From a checkpoint of a small mixture-of-experts model trained on Wikipedia.
Size: 10 layers, width 256, vocabulary 8192, 50.4M parameters.
Below are experts of layer 3 (counted from 0) of a mixture-of-experts language model. Rows are named router (the router's row for the expert), gate (a neuron's input weights, with its number), up (a neuron's input weights, with its number), down (a neuron's output weights, with its number) and show model dimensions 64-127. Each number is 128 + 24 x the weight over its row's rms, rounded and kept within 0 to 255.
After each expert's rows: a language model's description of what the expert responds to; "gets" lists some tokens that make up at least twice as much of what it gets as of all text. This comes from a sample of Wikipedia text that the model never trained on. Tokens count by the router's weight.

# expert 6
router [116 126 134 118 138 153  88 104 111 126 166 123  70 121 167 145 101  79 110 117  84  94 129  99  87 124 120 156  88 139 161 113 125 124 103 149 111 152 102 166 125 113 107 135 167 110 101 157 139  90 120 141 111 142 113  94 108 172 118  92 151 164 125 166]
gate0 [100 145 165 142 139 135 158 139  94 102 137 108 125  84 100 160  87 169 102 140 141 177 177 100 126 137 118 121 158 114  74 157 148 112 151  92 173 157 112 104 143 110 146 121 123 129 129 110 111 117 142 176 124 116 108  97 146 129 108 102 130 141 140  62]
up0 [144  89  72 131 135 124  97 124 147 135 127 160 142 155 115  94 132 128 117 105 151 106 104 145 128 132 155 145 138 161 156 119 128 140 121 160 111  94 161 162 121 130 126 138  73 118 127 134 144 155 118  97 105 122 141 179 131 103 160 170 126 125  61 142]
down0 [137 150 104 120 161  68 128 143 109 135 173 153 121 119 135  79 157 120 130 126 136  99 113 146 133  83 103 131 111 156 161 162  89 151 138 116 105 125 200 167 155 131 122 138 152 144 134 140 143 178 121 105 123 113 128 112 147 102 180 120 146  99 174 112]
The word a after is or was in biography lead sentences, such as "was a British equestrian", plus birth dates and years in citations.
gets: "a ", "; ", "was ", "an ", ", ", ". "

# expert 12
router [152  83 138 130 124 128 137 115 144  96 137 159 122 141 132 109 103 104 128 133 133 125 138 103 130  88 129 125 108 117 140 140 158 131 142 117  88 172 153 171  95 140 112  90 126  92  98 191 143 129  95 117 116 153 149 127 161 154  98 141 109 114 139 131]
gate0 [140 147 136 119 148 134 121 123 122  92 144 139 100 112 131 141 147 158  90 118 122 141 112 135 144 128  98 142 143 153 137  90 162 126 140 101 111  98 153  90 160 134 126 116 121 168  93  83 137 144 184 105 160 146 109  71  89 154 128  97 151 122 144 137]
up0 [155 111 143 124 117 126 127 141  97 155 140 145 121 103  94 165 139 127  75  90 158 118 102 136 136 105 112 118 131  90 157 128 144 157 132 137 105 134 141 154 129 111 141 117 192 151 111  87 120 156 157  92 127 140 111 110 162 152 134  94 135 112 146  99]
down0 [134 130 151 154 135  90 145 179 120 125 181 113 135 135 100  97 102 158 152 111  90 150 121 152  75 140 108 126 201 116 124 131 109 107 128 133 106 131 148 152 111 163  67 159 115  97 122 129 143 167 155  83 126  91 159 135 149 170 140 104 126 128 169 157]
Pieces inside foreign or Japanese/Chinese words and names, such as Gu-ad-alcanal and 警犬, plus commas after However and on, and, to in war history.
gets: "on ", ", ", "te", "i ", "o ", "and "

# expert 28
router [146 105 154 128 100 139 111 131 160  60 136 142 155 121 116 120 111 104 157 144 113 161 151 129 109 103 134 130 147 107 120 110 150 112 100 143 121 195 134 134 116 147 116  97 160  83 123 146 160 135 106 137 144 148 108 136 123 141  91 181 121 116 113 115]
gate0 [113 143 139 102 145 113 103 142 138 145 123 115 121 102 100  97 135 130 107 125 130 136  95 137  87 173  95 103 172 144 151 104 144 136 103 138 144 117 151 147 129 129 109 179 132 165 153 135  89 132 145 128 131 112 122 128 125  87 152 140 162 108 132 125]
up0 [132 146 154  97 131 137  99 144 136 151  98 118 117 138 164 112 161 112 131 161 135 163 140 121 125  80 125  59  98 150 150 130 129 109  75 188  95 101 134  83 111 163 113 158 110 133 118 105 132  96  96 118 151 135 136 121 131 162 121 154 222 116 127 124]
down0 [164 114 131  96 143 149 150 119 121 120  75  52 140 112 142 101  98 151 155 103 182 103 123 127 131 126 147 107 108 111 149 146 114 150 131 114 132 165 137 145 145 123 136 150 135 109  95 109  57 126 149 111 119 136 132 118  96 160 118 101 152 136 121  92]
Mixed pieces, above all rem in remake, remix, remembers, plus UTF-8 byte pieces of Japanese or accented text, digits and suffixes.
gets: "rem", "m", "3", "\n", "and ", "=="

# expert 16
router [153  76 147 119 121 142 141 108 150 109 130 157 123 133 127 102 102 105 151 147 139 137 141 114 129  94 129 141 106 111 120 148 153 142 127 125  94 170 128 156  95 157 130  82 139 102 102 189 144 130 102 126 121 161 145 126 149 160  87 150 109 103 143 129]
gate0 [109 154 127 145 193  95 143  99 112 137 137 111 125 133 129  99 116 136 113 149 150 146  91 179 101 172 153  97 112 158 132 116 114 130 154 176 153 138 164 176 131 125 162 147  70 127 120 116 144 160 144 126 170 100 109 140 141  89 173 164 133 170 151 110]
up0 [126 124 124 163 108 146 127 162 156 161 122 117 130  96 101 174 123 142 140 154 168 147 158 153 170  94 112 117  75 145 148 172 135 130 105 104 118 109 148 121 154 118 152 124 151 173  87 120 140  96 111 131 132 127  87 149 109 138 118 133 148 132 123  97]
down0 [128 112  67 130 119 157 134 136 113 168 100 110 108 149 143 170 109 126 150 164 131 165 129 110 139  96 153  84 104 192 141 124 142 146 128 108 153 109 105 148 113 158 111 129 132  82  84 143 134 114 109  97 141 159 101 121 129 118 123 109 100 132 141 162]
Mixed pieces in tables and name lists, such as numbers inside model or unit names, commas, and, slashes, and name pieces like Leon, Austria.
gets: ", ", "and ", "es", "/", "| ", "W"

# expert 59
router [151  81 148 134 120 136 146 133 148 113 137 157 119 147 131 104  90  97 140 131 141 130 138 113 113  83 133 121 111 129 129 149 143 133 131 124  95 142 134 150  85 137 117  76 122 113  99 149 142 125  79 128 132 161 122 123 160 153 106 145 115 101 149 131]
gate0 [ 80 136 153 167  89 145 111 125 122 162 107 117 105 130 141 117 129  80 115 127 131 104  93 110 112 127 104 145 134 122 154  99  82 129 124 132 108 102 131 146 150 127 166 149 121 119 121 139 138 137 139 128 117 106 161 159 163 152 124 154 162 141 179 125]
up0 [159 133 107  96  95 125 185  70 137 101 121 142  97 135  99 140 107 133 152 115 109 111 128 124 143 143 138 126 107 131 138 130  94 127 156 117  99 149 131  79 142 116 143  82 104 139 124 109 140 140  90 132 111 109 152 148 144 132 120  92 102 153 132 144]
down0 [115 145 132 158 167 141 134 112  98 144 135 123 140 121 119  81 141 151 119 140 106 102 128 124 142 135 105 139 149 117 149 131  92 107 122 126 142 129 129 129 108 145 130  72  93 176 160 154 208 149 130 182 119 102 119 132  68 111 126 111 128 112 154 155]
Hyphens, digits in money or coordinate figures, country codes like USA and CHN, and CJK byte pieces in tables.
gets: "-", "y", "o", "en", "1", "5 "

# expert 31
router [137  79 135 116 150 116 127  99 158 100 113 143 121 131 111 141 120 113 143 140 136 133 116 154  94 138 137 160 127 116 126 140 115 139 157 128 133 106 142 143  91 138 133  90 114 153 117 164 173 129 110 184 113 128 152 105 157 148 103 137 144 118 145 128]
gate0 [114 144 141 162 138 118 137 114  99 125 116 103 132 113 177 104  90 153  92  94 113 159  98 119 146 118 156  91 132 108 142 109 129 130  86 101 144 126 142 152 126 115  99 127 110 128 170 120  90 104 135 126 149 132 142 129 111 111  96 119 124 110 111  66]
up0 [189 163  94  79  99 141 127 146 115 132 105 121 146 113 137 137 157 117 133  76 149 142 115 132 131 136 117 130  80 118 124 141  95 175 165 174 106  76 167 125 157  52 111 126 148 146 162 105 127 123 119 158  99  99 138 124 149 122 119 113 106 121  93 120]
down0 [130 107 142 140 109 133  77 134  92 148 126 158 141 157 103 145 135 134 130 134 130 106 129 141 120 176 117 150 113 107  93 109 117 137 103 151  88 103 114 114 121 121 155 145 131 163 128 155 144 142 115 133 125 121 126 129 150 103  89 126 113 121 175 131]
The word right after in or a year, especially fixed phrases like in front of, in support of, in addition, in limited releases.
gets: "in ", "S", "le", "0", "front ", ")"

# expert 38
router [156  70 131 129 124 141 148 115 159 104 132 165 122 153 127 101  99 102 133 131 135 133 146 116 112  96 132 131 117 126 125 119 137 138 123 120  93 163 129 167 100 148  93  84 134  95 105 159 158 129  90 126 131 156 125 124 160 153  86 154 120 104 121 125]
gate0 [ 68 203 110 129 130 114 101 141 124 126  99 118 150  98 122 161 124 126 121 159 129  89  80 164 128 137 127 120 139  76 131 163 145 115 102 104 126 143 118 109 167 139 153 138 147 141 114 109  87 124 122 138 126 106 101 130  85 127 123 132  97 157 115 135]
up0 [122 152 130 125  90 137 129 139 126 118 111 127 110 119 111 119 100  95 138 104 143  94 129 121 156 106 107 124 100 172 124 154  94 100 116 173 109 123 113 100 144 157  94 108 189 164 160  92 116  92 123 149 151 132 154 163 125 141  99 149 119 137  98 155]
down0 [128 120 148 119 109 132 151  96 110 135 115 135 138  83 171 130 133 104 132 135 101 126  88 118 129 151 143 142 106 118 129 114 150 148 106 169 171  91  84 135 105 110 201 144 186 154 117 167 150 105  94 122 177  72 122 132 116 122 134 114 158 145 131 115]
Last digits of years and decimals after 201, 193 or 37., e.g. 2019, 1939, 2005-2009, plus cells in medal and vote tables.
gets: "9 ", "4 ", "er", "7 ", "1 ", "201"

# expert 49
router [141  79 149 128 116 140 146 112 149 105 145 161 115 148 137 111 105 100 141 137 140 131 138 100 123 102 133 138 104 117 138 117 161 145 151 133  93 158 134 139 111 156  96  68 118 105 100 149 166 133  95 136 141 151 127 123 162 156 100 156 127 118 149 138]
gate0 [ 60 174 100 147 149 124 152 156 149 154 129 105 121  93 126 118 131 162  64 111 132 127 129 139 154 117 116 137 150 103  84 107 130 137  97 118 156 133 144 121 183 133 137 151 156 127 188 100 127 119 152 162 137 124  92 145 129 104 116  65 151 156 129 145]
up0 [138 138  90 165 135 121 112 121 117 121 116 153 121 136  90 157 156 150 148 136 130  65  65 127 108 128 110 150 143 151 164 126 128 122 150 130 115 160 125 132 129 129  77 132 177 148 129 129 154 121 101 150  98  70 107 119 130 114 166 114 133 126 112 132]
down0 [ 96  99 120 136 115 113 153 127 126 165  69 106 156 156 127 108 147 154 154 136 120 122 115 104 124 134 154 125 143 107 116 133 111 165 116 106 138 132 123 125 120 126 121 133 145 102 156 110 146 136 152 105 171 142 131 139 115 140 127 126 124 138 145  89]
Digits in lists, scores and prices, like 2nd Battalion or £1,450,000, plus pieces of Chinese, Arabic, Irish and Spanish names.
gets: "for ", "2", "2 ", "| ", "is", "\n"

# expert 61
router [103  90 118 125 134 128 141 104 160 121 172 163 118 131 130 104 124 124 130  95 119 172 108 108 112 102 120 108 127 122 130 121 136  97 115 106 106 148 141 181 109 138 127  73 112 128  78 143 163  90  92 139 123 165 126 104 133 127 112 141 122 126 135 123]
gate0 [118 167 151 148 144  77 128 125  98 129  98 161 101 151  99 114 138 103 128 168 125 128 127 145 110 148 133 130 157 148 145  87 103 119 119  96 120 115 116  73 143 128 101 177 145 128 100  68 149 139 149 127 157  85 116 120 106 140 132 125 164 110 120 150]
up0 [137 104 136 122  91 132 124 100 131 114  90  81 167 138 112 135  96 161 135 146 193 108 133 170 160 153 134 147 123 166 101 110 105 140 137 148 133  91 157 122 131 137 169 144 112  87 145 114 100 170 131 136 109 101 150 181 161 128 174  99 112 141  97 114]
down0 [149 129 128 135 150 111 165 193 141 162 151 131 164 134 104 116 190 117 126 128 115 125 104 134 142 122 104  91 172 126 132 130 151 161 125 132 181 107 104 153 143 121 162 165  85 112 123  99  85 146  86 166 150 142 144 156 162 126 116 139 147 109 158 143]
The verb follow in series plot descriptions (the series follows), plus Japanese byte pieces and name fragments in sports and TV tables.
gets: "from ", "and ", "e", ": ", "°", "re"

# expert 56
router [116  99 165  93 136 135 180  95 155 105 121 137 127 171 119  98 131 135 147 113 118 116 127  98 127  74 139 149 122 113 117  97 125 111 155 128 122 121  97 175 122 104 120 117 134  88 113 129 153 157  67 108 143 167 159 142 119 126 163 170 119  95 112 140]
gate0 [117 115 163 155 110 109 147 151 126 100  97  97 139 159 114 125 158 143  86  87 148  93 142  86 150 150 160 160 140 117 137  99 116 138 132 108 109 157 187  78 148 155 119 129 122 105 137 144 135 125 155 135 167 142 146  89 104 128  89 140 141  85 113 125]
up0 [ 93 143 185 152 160 104 159 130  99  76 104 133 140 123 115 126 122 132 132 105 172 109 125 117 134 127 138 120 122 137 133 104 107 117 145  82 111 145 192  44 118 125 128 117 114 102 151 116 131 125 176 170 166 142 171 125 136 151 166 124  98  96 139 122]
down0 [134 144 183 132 114 134 159  80 109 135 142 138 101  89 119 125 112 112 125 162 123 155 132 138 156 128 111 131 134 147 128 101  91  69 119 109  97  94 125 127 126 123 126 150 127 125 104 137 102 143 112 140 160 151 118  88 149 101  98 113 111  97 142 114]
Year stems and numbers after between, from, in or to, e.g. between 95 and 100, from 1974 to 1982, plus dates and commas.
gets: ", ", "199", "201", "200", "197", "198"

# expert 53
router [151  88 137 120 124 139 146 121 140 100 126 158 119 145 135 108 112 120 146 134 148 127 143 122 123 112 132 125 118 112 137 140 156 135 150 113  99 174 134 164  67 139 114  94 131 107 120 166 157 148  88 110 128 158 148 116 149 165  99 142 128 116 159 127]
gate0 [122 173  89 127 126  73 116  84 150 138 142 133 135  94 147 111  81 135 100 128 176 121 169 127 141 145 180 113 141 112  96 117 127 158 110  96 142  96 140 147 121 143  96 121 124 136 130 126  78 151 112 133 129 106 151 170 180 162 169 109 114 145  91 115]
up0 [ 88 142  98 138 134 165  88 144 105 128 134 118  96 134 131 130 109 147 126 122 121 102 130 129  97 137 113 145 158 122 137 161 144 148 130  92 101 142  79 123 151 145 120 127 121 142 114 133 105 127 121 134 128  92 129 150 100 173 123 137  88  95 115 156]
down0 [ 95 119 138  97  70  94 137 128 121  92 101 106 131 120 147  96 115 125 143 148 171 112 100 114 124 139 130 122 107 170 115  90 105 138 135 168 154 145  83 131 146 117 116 119 164 119 148 102 167 120 100 105  82 124 125 136  96 138 125  95 131 103 112 105]
Digits deep inside decimal coordinates or chemical formulas, closing == of section headings, and mid-word pieces like ar, at.
gets: "==", "at", "E", "ar", "us", "3 "